From a checkpoint of a small mixture-of-experts model trained on Wikipedia: 8 layers, a variant of Muon for the experts.
Below are experts of layer 5 (counted from 0) of a mixture-of-experts language model. Rows are named router (the router's row for the expert) and show model dimensions 0-223. Each number is 50 + 15 x the weight over its row's rms, rounded and kept within 0 to 99.
After each expert's rows: a language model's description of what the expert responds to. This comes from a sample of Wikipedia text that the model never trained on.

# expert 34
router:84 46 53 55 36 36 51 61 61 45 74 46 77 53 67 39 42 34 43 39 54 53 85 68 57 13 42 77 29 39 30 45 43 49 72 25 66 39 31 54 24 36 37 49 57 36 43 43 48 58 74 64 71 62 35 58 63 25 56 71 25 50 61 29 54 41 70 53 42 60 39 46 51 50 69 62 55 52 68 61 46 27 32 75 69 62 28 35 47 59 56 50 18 56 45 54 47 60 55 56 44 69 64 66 58 72 42 50 84 43 39 18 33 45 50 66 61 54 55 57 70 41 64 38 21 43 36 25 51 54 83 73 70 51 55 49 32 53 67 67 45 40 32 27 63 59 41 32 68 49 60 26 19 52 47 64 36 74 47 53 26 75 51 47 33 64 84 46 54 66 51 43 57 47 39 75 67 56 68 36 38 43 48 36 67 59 54 26 23 44 38 71 69 46 58 57 49 43 63 53 29 56 66 59 66 31 68 46 42 33 73 61 41 56 39 80 47 80 63 43 59 52 30 55
Word-internal or final pieces of common and proper nouns after the or a, e.g. States, Party, musician, dynasty, Classical, punk.

# expert 53
router:42 48 49 41 41 37 50 55 49 55 72 35 55 14 26 68 38 39 46 33 49 68 41 97 50 42 13 34 26 09 42 53 71 35 63 33 59 58 49 60 59 46 50 65 69 60 56 29 66 71 70 76 53 36 36 16 73 64 70 66 57 33 36 40 48 58 58 45 63 28 54 57 33 33 54 51 52 45 67 27 48 42 56 64 59 52 54 23 56 65 90 55 42 44 58 37 50 45 81 46 61 67 54 36 72 61 73 67 73 29 23 45 31 45 59 46 44 28 74 64 58 42 67 51 52 40 67 45 29 59 43 60 57 62 68 24 35 39 83 68 47 30 47 28 55 43 54 43 28 69 43 50 58 43 49 41 36 54 50 51 64 48 52 33 55 30 70 74 32 46 56 40 46 45 38 58 30 49 41 22 27 63 57 43 54 69 62 65 48 60 60 53 46 33 57 54 70 32 29 68 48 41 67 39 60 59 65 77 69 40 45 48 50 61 32 86 33 66 71 60 46 39 56 59
Past-tense verbs and following the, to, his, their in narratives of people's careers, e.g. won, received, contested, completed.

# expert 6
router:47 34 52 45 51 35 26 60 66 35 82 39 66 47 31 56 62 46 66 58 49 58 31 76 28 25 23 38 46 23 54 44 61 45 36 62 59 28 41 36 36 13 46 38 50 42 70 13 84 64 77 65 61 44 57 30 51 61 61 44 21 48 54 26 24 47 47 56 51 71 75 41 26 43 81 57 30 41 39 63 44 37 44 28 58 54 31 30 45 64 44 65 43 52 65 60 59 63 64 38 56 91 58 64 60 50 38 49 84 76 52 59 51 38 34 37 42 54 49 57 51 15 59 60 57 32 65 36 52 65 47 56 74 58 55 27 65 43 77 59 55 36 48 35 38 61 51 49 37 54 49 43 51 49 67 60 71 30 46 59 57 44 66 50 55 47 79 69 44 60 68 57 61 44 47 53 34 44 81 45 53 51 42 14 36 43 55 20 60 42 40 64 68 46 45 73 66 47 65 64 50 54 55 44 84 64 38 68 63 52 51 48 35 79 50 43 16 55 78 61 55 35 45 48
Commas, conjunctions and descriptive words in running prose before their complement, such as such, but, because, often, more, difficult, as.

# expert 57
router:66 29 74 45 32 57 41 64 59 59 48 21 72 28 59 46 56 39 29 45 68 58 64 54 53 28 37 67 35 25 50 32 47 57 59 31 78 35 32 50 35 34 55 46 66 41 35 45 46 37 85 40 39 44 60 55 58 50 59 51 66 59 51 22 27 61 65 71 48 62 46 65 49 41 56 60 45 74 74 60 54 27 63 44 38 72 21 59 35 50 44 39 29 47 70 56 52 52 73 62 10 62 46 56 65 91 26 42 73 39 33 19 53 49 61 60 46 38 43 62 71 59 62 41 35 39 63 41 28 58 48 41 58 67 40 42 16 35 53 75 64 38 37 24 38 57 25 21 56 84 51 28 52 57 39 67 66 65 42 58 50 58 61 44 47 67 54 62 68 55 56 66 65 23 39 76 51 32 62 34 49 49 81 44 52 49 80 42 45 42 54 55 55 43 56 66 85 30 24 41 39 46 48 25 68 72 49 62 45 47 67 43 47 69 44 54 41 52 59 51 63 31 46 30
Final suffix pieces of words and names, especially taxonomy and place names, such as -idae, -ia, -ville, -ton, -burg.

# expert 33
router:51 22 56 50 56 57 60 58 68 61 42 38 72 36 27 55 52 50 55 26 60 57 73 78 19 40 26 58 17 52 62 67 62 58 85 45 63 51 34 58 37 34 78 57 52 44 21 43 65 44 69 32 49 44 73 29 50 37 58 47 63 48 67 36 22 43 53 60 48 55 64 63 55 26 50 54 55 74 33 40 40 63 47 53 63 42 50 31 72 58 58 76 34 50 59 50 50 56 69 17 46 64 55 50 57 62 23 51 74 43 46 45 60 39 67 67 56 30 51 51 39 48 71 54 59 43 47 45 30 53 87 66 63 35 52 26 31 35 48 63 51 65 54 20 33 35 37 25 47 62 54 16 38 42 48 55 54 52 37 14 45 61 32 31 42 61 73 75 59 37 51 41 33 23 38 78 62 51 75 49 62 59 35 16 47 64 82 72 61 66 56 77 56 63 33 63 66 51 74 60 46 37 67 30 38 57 52 68 49 57 72 35 54 70 32 80 54 57 48 45 53 46 60 55
Short syllable pieces inside foreign or unusual names and words, such as min in minyak, Bas, Zlom-is-lić, Yam-aha.

# expert 2
router:43 59 38 60 29 51 39 76 69 73 69 19 68 41 59 59 32 34 61 56 41 46 56 69 45 35 54 51 28 54 69 46 77 60 40 46 65 49 44 52 38 49 41 51 77 36 68 26 47 54 56 35 28 48 51 35 63 53 49 57 28 28 51 36 58 33 40 50 47 33 53 59 25 33 38 44 41 62 65 76 43 62 42 64 32 72 37 26 57 54 51 77 35 47 52 61 29 46 59 53 27 51 45 48 69 67 27 50 32 51 15 55 44 47 43 57 28 21 61 53 35 30 57 51 56 57 67 42 60 60 49 76 44 59 66 56 48 57 46 61 41 48 23 28 49 53 46 36 33 73 35 43 26 55 66 65 54 28 44 57 43 75 44 50 27 68 61 55 67 65 71 82 68 51 68 84 55 26 61 32 43 81 83 57 38 74 22 76 35 62 66 51 66 59 49 61 74 27 42 76 44 71 45 19 56 69 54 70 57 58 81 48 42 75 45 50 62 64 64 52 63 27 35 42
Closing marks such as table pipes ending rows, closing parentheses, periods and brackets, often before line breaks, e.g. |, ), ., ].

# expert 27
router:80 61 60 32 53 60 27 59 48 47 50 38 62 44 30 25 35 65 49 40 48 61 72 67 46 30 48 62 43 24 49 41 74 38 62 37 61 45 25 58 18 48 32 46 44 65 46 44 69 56 70 43 72 53 38 24 62 52 60 45 31 21 57 00 20 41 57 36 42 40 33 58 30 65 54 43 59 60 88 89 24 61 62 71 53 53 20 51 60 45 73 25 29 67 50 46 52 63 64 44 17 42 61 70 40 51 49 54 56 57 52 41 41 38 56 51 34 60 41 66 60 35 65 61 53 51 68 46 49 77 84 55 84 47 49 43 27 36 52 74 68 41 35 44 38 62 32 37 38 63 60 54 49 42 50 60 58 52 64 47 37 53 62 53 48 55 58 68 59 56 47 59 57 30 71 62 29 54 68 41 54 61 72 44 46 35 25 59 31 49 60 81 60 35 63 98 54 34 57 52 36 49 56 44 59 37 58 55 45 36 83 29 61 49 48 59 48 63 51 44 56 19 30 50
Last piece of a word or year right before a period, comma or line break, such as grow-th, ev-il, 181-5, percus-sion.

# expert 55
router:32 47 46 58 47 73 46 52 68 61 68 29 59 58 43 40 65 27 45 59 50 64 46 58 39 37 38 63 28 58 53 52 79 58 52 55 54 46 53 51 32 41 63 53 44 55 33 51 57 59 59 50 42 34 64 56 53 52 79 52 57 70 56 46 18 63 61 68 56 82 56 66 49 35 45 69 40 69 59 54 43 46 44 45 44 60 27 32 45 69 41 39 33 40 70 53 71 66 59 48 39 61 54 53 50 56 33 50 89 15 20 43 58 59 76 66 31 47 35 47 47 66 47 45 34 22 70 49 24 80 66 65 54 87 28 20 38 32 60 72 76 51 41 49 27 68 16 33 35 77 50 55 35 39 38 62 64 67 20 62 67 50 32 57 51 51 47 57 62 39 53 57 64 19 36 65 37 25 62 32 33 45 62 40 29 60 54 36 52 37 48 50 77 44 33 46 61 41 34 74 42 61 35 37 52 68 44 54 69 64 88 47 66 72 68 58 29 48 37 74 73 39 27 28
Opening letters of Latin taxon names and unfamiliar proper nouns in species infoboxes, e.g. "Order: Zingiberales", "Species", "Binomial", "Animalia".

# expert 17
router:59 35 31 51 30 60 39 74 73 15 59 24 50 32 58 55 63 47 46 36 49 69 47 56 55 63 60 53 39 24 61 58 49 55 42 39 39 32 52 62 44 22 32 60 57 47 73 37 39 55 46 46 26 59 70 38 72 39 39 44 32 47 62 48 56 58 59 55 55 59 63 59 39 47 67 69 45 41 55 63 61 46 59 39 45 33 48 34 25 81 47 55 26 51 54 44 47 58 37 43 16 52 44 60 46 85 63 63 73 42 54 24 64 34 41 40 37 34 34 70 57 14 45 77 25 47 77 50 49 49 59 66 41 35 24 48 52 46 72 72 56 33 32 33 53 39 48 32 32 45 24 45 62 42 39 73 51 44 61 79 73 70 65 69 30 69 75 44 34 88 54 54 34 39 42 62 40 50 65 28 59 68 54 27 59 55 31 33 42 84 50 48 83 23 29 70 78 46 43 54 51 41 43 57 45 52 60 67 64 78 63 59 75 62 33 44 59 67 72 33 39 32 47 43
Table pipes, semicolons, commas and parentheses in statistics and lists, plus ethnicity adjectives, e.g. Native American, African, °C, lb.

# expert 58
router:17 45 37 31 41 43 46 35 70 38 54 40 64 38 41 58 59 39 45 41 61 35 66 55 46 57 57 51 15 36 67 81 61 31 26 17 38 52 17 54 42 26 31 51 44 60 53 19 37 63 55 74 32 25 42 62 46 32 68 53 30 69 57 36 29 72 60 58 28 85 62 43 32 60 46 58 39 65 51 44 26 44 56 60 41 52 52 42 43 55 60 58 40 59 55 69 51 54 44 48 23 73 24 55 65 63 47 52 50 41 40 14 60 64 52 33 55 23 52 51 60 54 74 69 29 31 50 50 59 52 92 27 55 77 37 20 22 41 44 53 43 24 63 06 57 56 43 29 42 62 50 51 37 55 37 62 61 73 76 25 39 70 41 62 32 57 53 40 53 54 58 41 32 27 38 65 47 48 38 53 47 42 43 37 53 61 40 42 54 44 40 40 68 53 69 57 71 49 69 48 68 72 33 52 75 50 75 56 57 70 44 64 73 47 59 69 44 66 64 71 62 51 41 43
First letters or syllables of place names after in, of or the, e.g. Cal(gary), Al(aska), Connectic(ut), Sask, Afgh, San, North.

# expert 4
router:29 42 52 43 21 66 68 55 88 39 63 27 56 15 33 74 58 27 53 31 84 29 70 61 56 35 40 67 37 50 58 30 67 48 74 33 47 47 58 58 34 43 40 64 47 55 42 34 54 47 72 65 32 55 57 37 47 48 64 38 50 62 34 56 42 52 69 39 56 57 43 44 48 35 47 53 33 80 52 44 54 56 64 30 28 86 16 40 31 62 72 36 30 72 64 45 52 58 60 41 53 51 53 58 34 47 49 61 72 43 43 37 55 41 64 52 36 30 36 56 52 38 66 54 39 70 77 59 63 41 70 56 54 62 41 38 22 25 65 46 44 67 51 22 33 64 54 33 18 44 35 24 40 46 62 61 42 42 47 52 52 46 31 59 38 43 52 43 46 67 43 75 54 36 62 66 25 35 64 36 74 88 38 44 46 68 35 23 62 50 75 45 53 49 65 46 52 25 51 45 38 56 39 37 50 61 40 89 86 48 76 65 56 66 74 82 32 54 68 56 51 46 51 39
Opening parentheses, brackets and quotation marks, table-cell pipes and heading equals signs, e.g. "(" before Interior, "(" before NX-2000, "| Daisy".

# expert 28
router:53 51 49 37 58 42 39 38 44 48 74 36 56 24 28 54 29 53 73 47 62 55 36 66 47 51 42 44 22 33 34 47 75 24 64 57 49 58 45 33 53 40 37 63 57 54 33 50 77 67 59 76 33 36 36 24 68 49 51 54 50 40 60 22 39 56 58 51 69 48 32 54 14 41 63 54 47 51 50 41 33 51 35 49 55 46 36 12 50 69 65 41 44 56 69 49 43 47 76 49 49 68 43 38 77 80 63 56 43 46 50 54 44 50 41 35 54 46 60 55 65 39 66 42 49 19 96 35 36 56 67 70 77 46 76 22 39 27 45 66 48 19 35 27 53 52 64 64 54 40 43 46 31 59 63 29 79 76 42 27 63 45 46 45 50 23 55 58 33 45 80 31 38 38 35 57 33 27 48 28 40 46 76 36 70 53 47 63 45 55 55 69 61 46 46 45 73 35 51 61 33 51 78 18 61 61 36 59 65 60 68 40 42 53 55 72 35 76 56 75 47 17 68 54
Past-tense and infinitive verbs in biographies and plot summaries, plus commas and prepositions around them, e.g. became, took, travelled, determine.

# expert 40
router:16 43 42 54 33 18 35 45 53 36 55 21 65 19 50 30 60 11 47 14 66 70 61 68 31 38 46 57 44 65 59 59 62 48 39 30 72 47 60 62 41 25 37 54 55 34 65 57 73 43 78 57 39 57 53 46 63 48 62 60 28 26 50 57 50 77 48 55 27 46 47 52 48 53 42 55 54 55 38 43 65 51 66 43 59 76 70 41 71 56 77 50 21 61 58 46 51 73 50 58 45 41 34 20 69 56 59 32 58 57 21 59 29 57 81 45 47 80 76 33 46 49 67 47 38 44 61 39 47 56 71 66 76 64 30 42 22 37 71 58 43 55 08 33 64 41 37 61 43 62 23 26 38 47 46 58 47 43 38 37 52 36 44 21 44 54 84 53 56 52 71 53 53 51 49 47 63 24 53 57 67 63 73 34 38 58 50 73 41 70 42 30 57 42 50 51 60 49 54 48 61 54 73 23 58 28 75 60 56 49 77 50 60 61 60 50 47 66 51 62 78 48 35 52
Pipes and tokens at the start of new lines or table rows, succession boxes, See, and letters with diacritics or Cyrillic, e.g. š, ī, н.

# expert 25
router:54 55 15 46 41 50 50 72 59 43 43 19 69 30 33 60 52 41 35 27 73 47 55 43 30 38 27 52 60 48 35 61 69 35 79 18 50 33 63 53 52 52 46 62 63 52 34 25 76 43 71 48 36 62 58 38 78 66 66 63 36 35 44 37 55 63 69 53 50 74 38 44 45 29 55 64 29 87 38 62 45 52 60 21 33 56 60 26 40 53 44 81 46 62 52 59 43 46 57 47 57 60 63 51 57 46 52 62 50 66 31 36 47 42 63 58 35 28 38 37 45 37 70 50 39 21 88 52 47 58 75 80 66 55 38 22 23 29 42 72 40 74 55 27 58 47 39 27 28 36 56 41 28 24 62 59 49 46 48 39 50 72 46 52 41 41 58 37 53 89 58 37 55 43 35 44 57 39 60 37 45 70 33 53 34 49 39 28 47 60 48 61 72 52 63 60 35 41 72 75 39 64 64 29 41 62 39 66 75 55 83 33 43 61 56 72 44 73 66 71 50 41 42 54
Tokens opening list items, titles or asides: dashes starting discography lines, opening quotes and parentheses, "===" headings, "as", and CJK/Hebrew characters.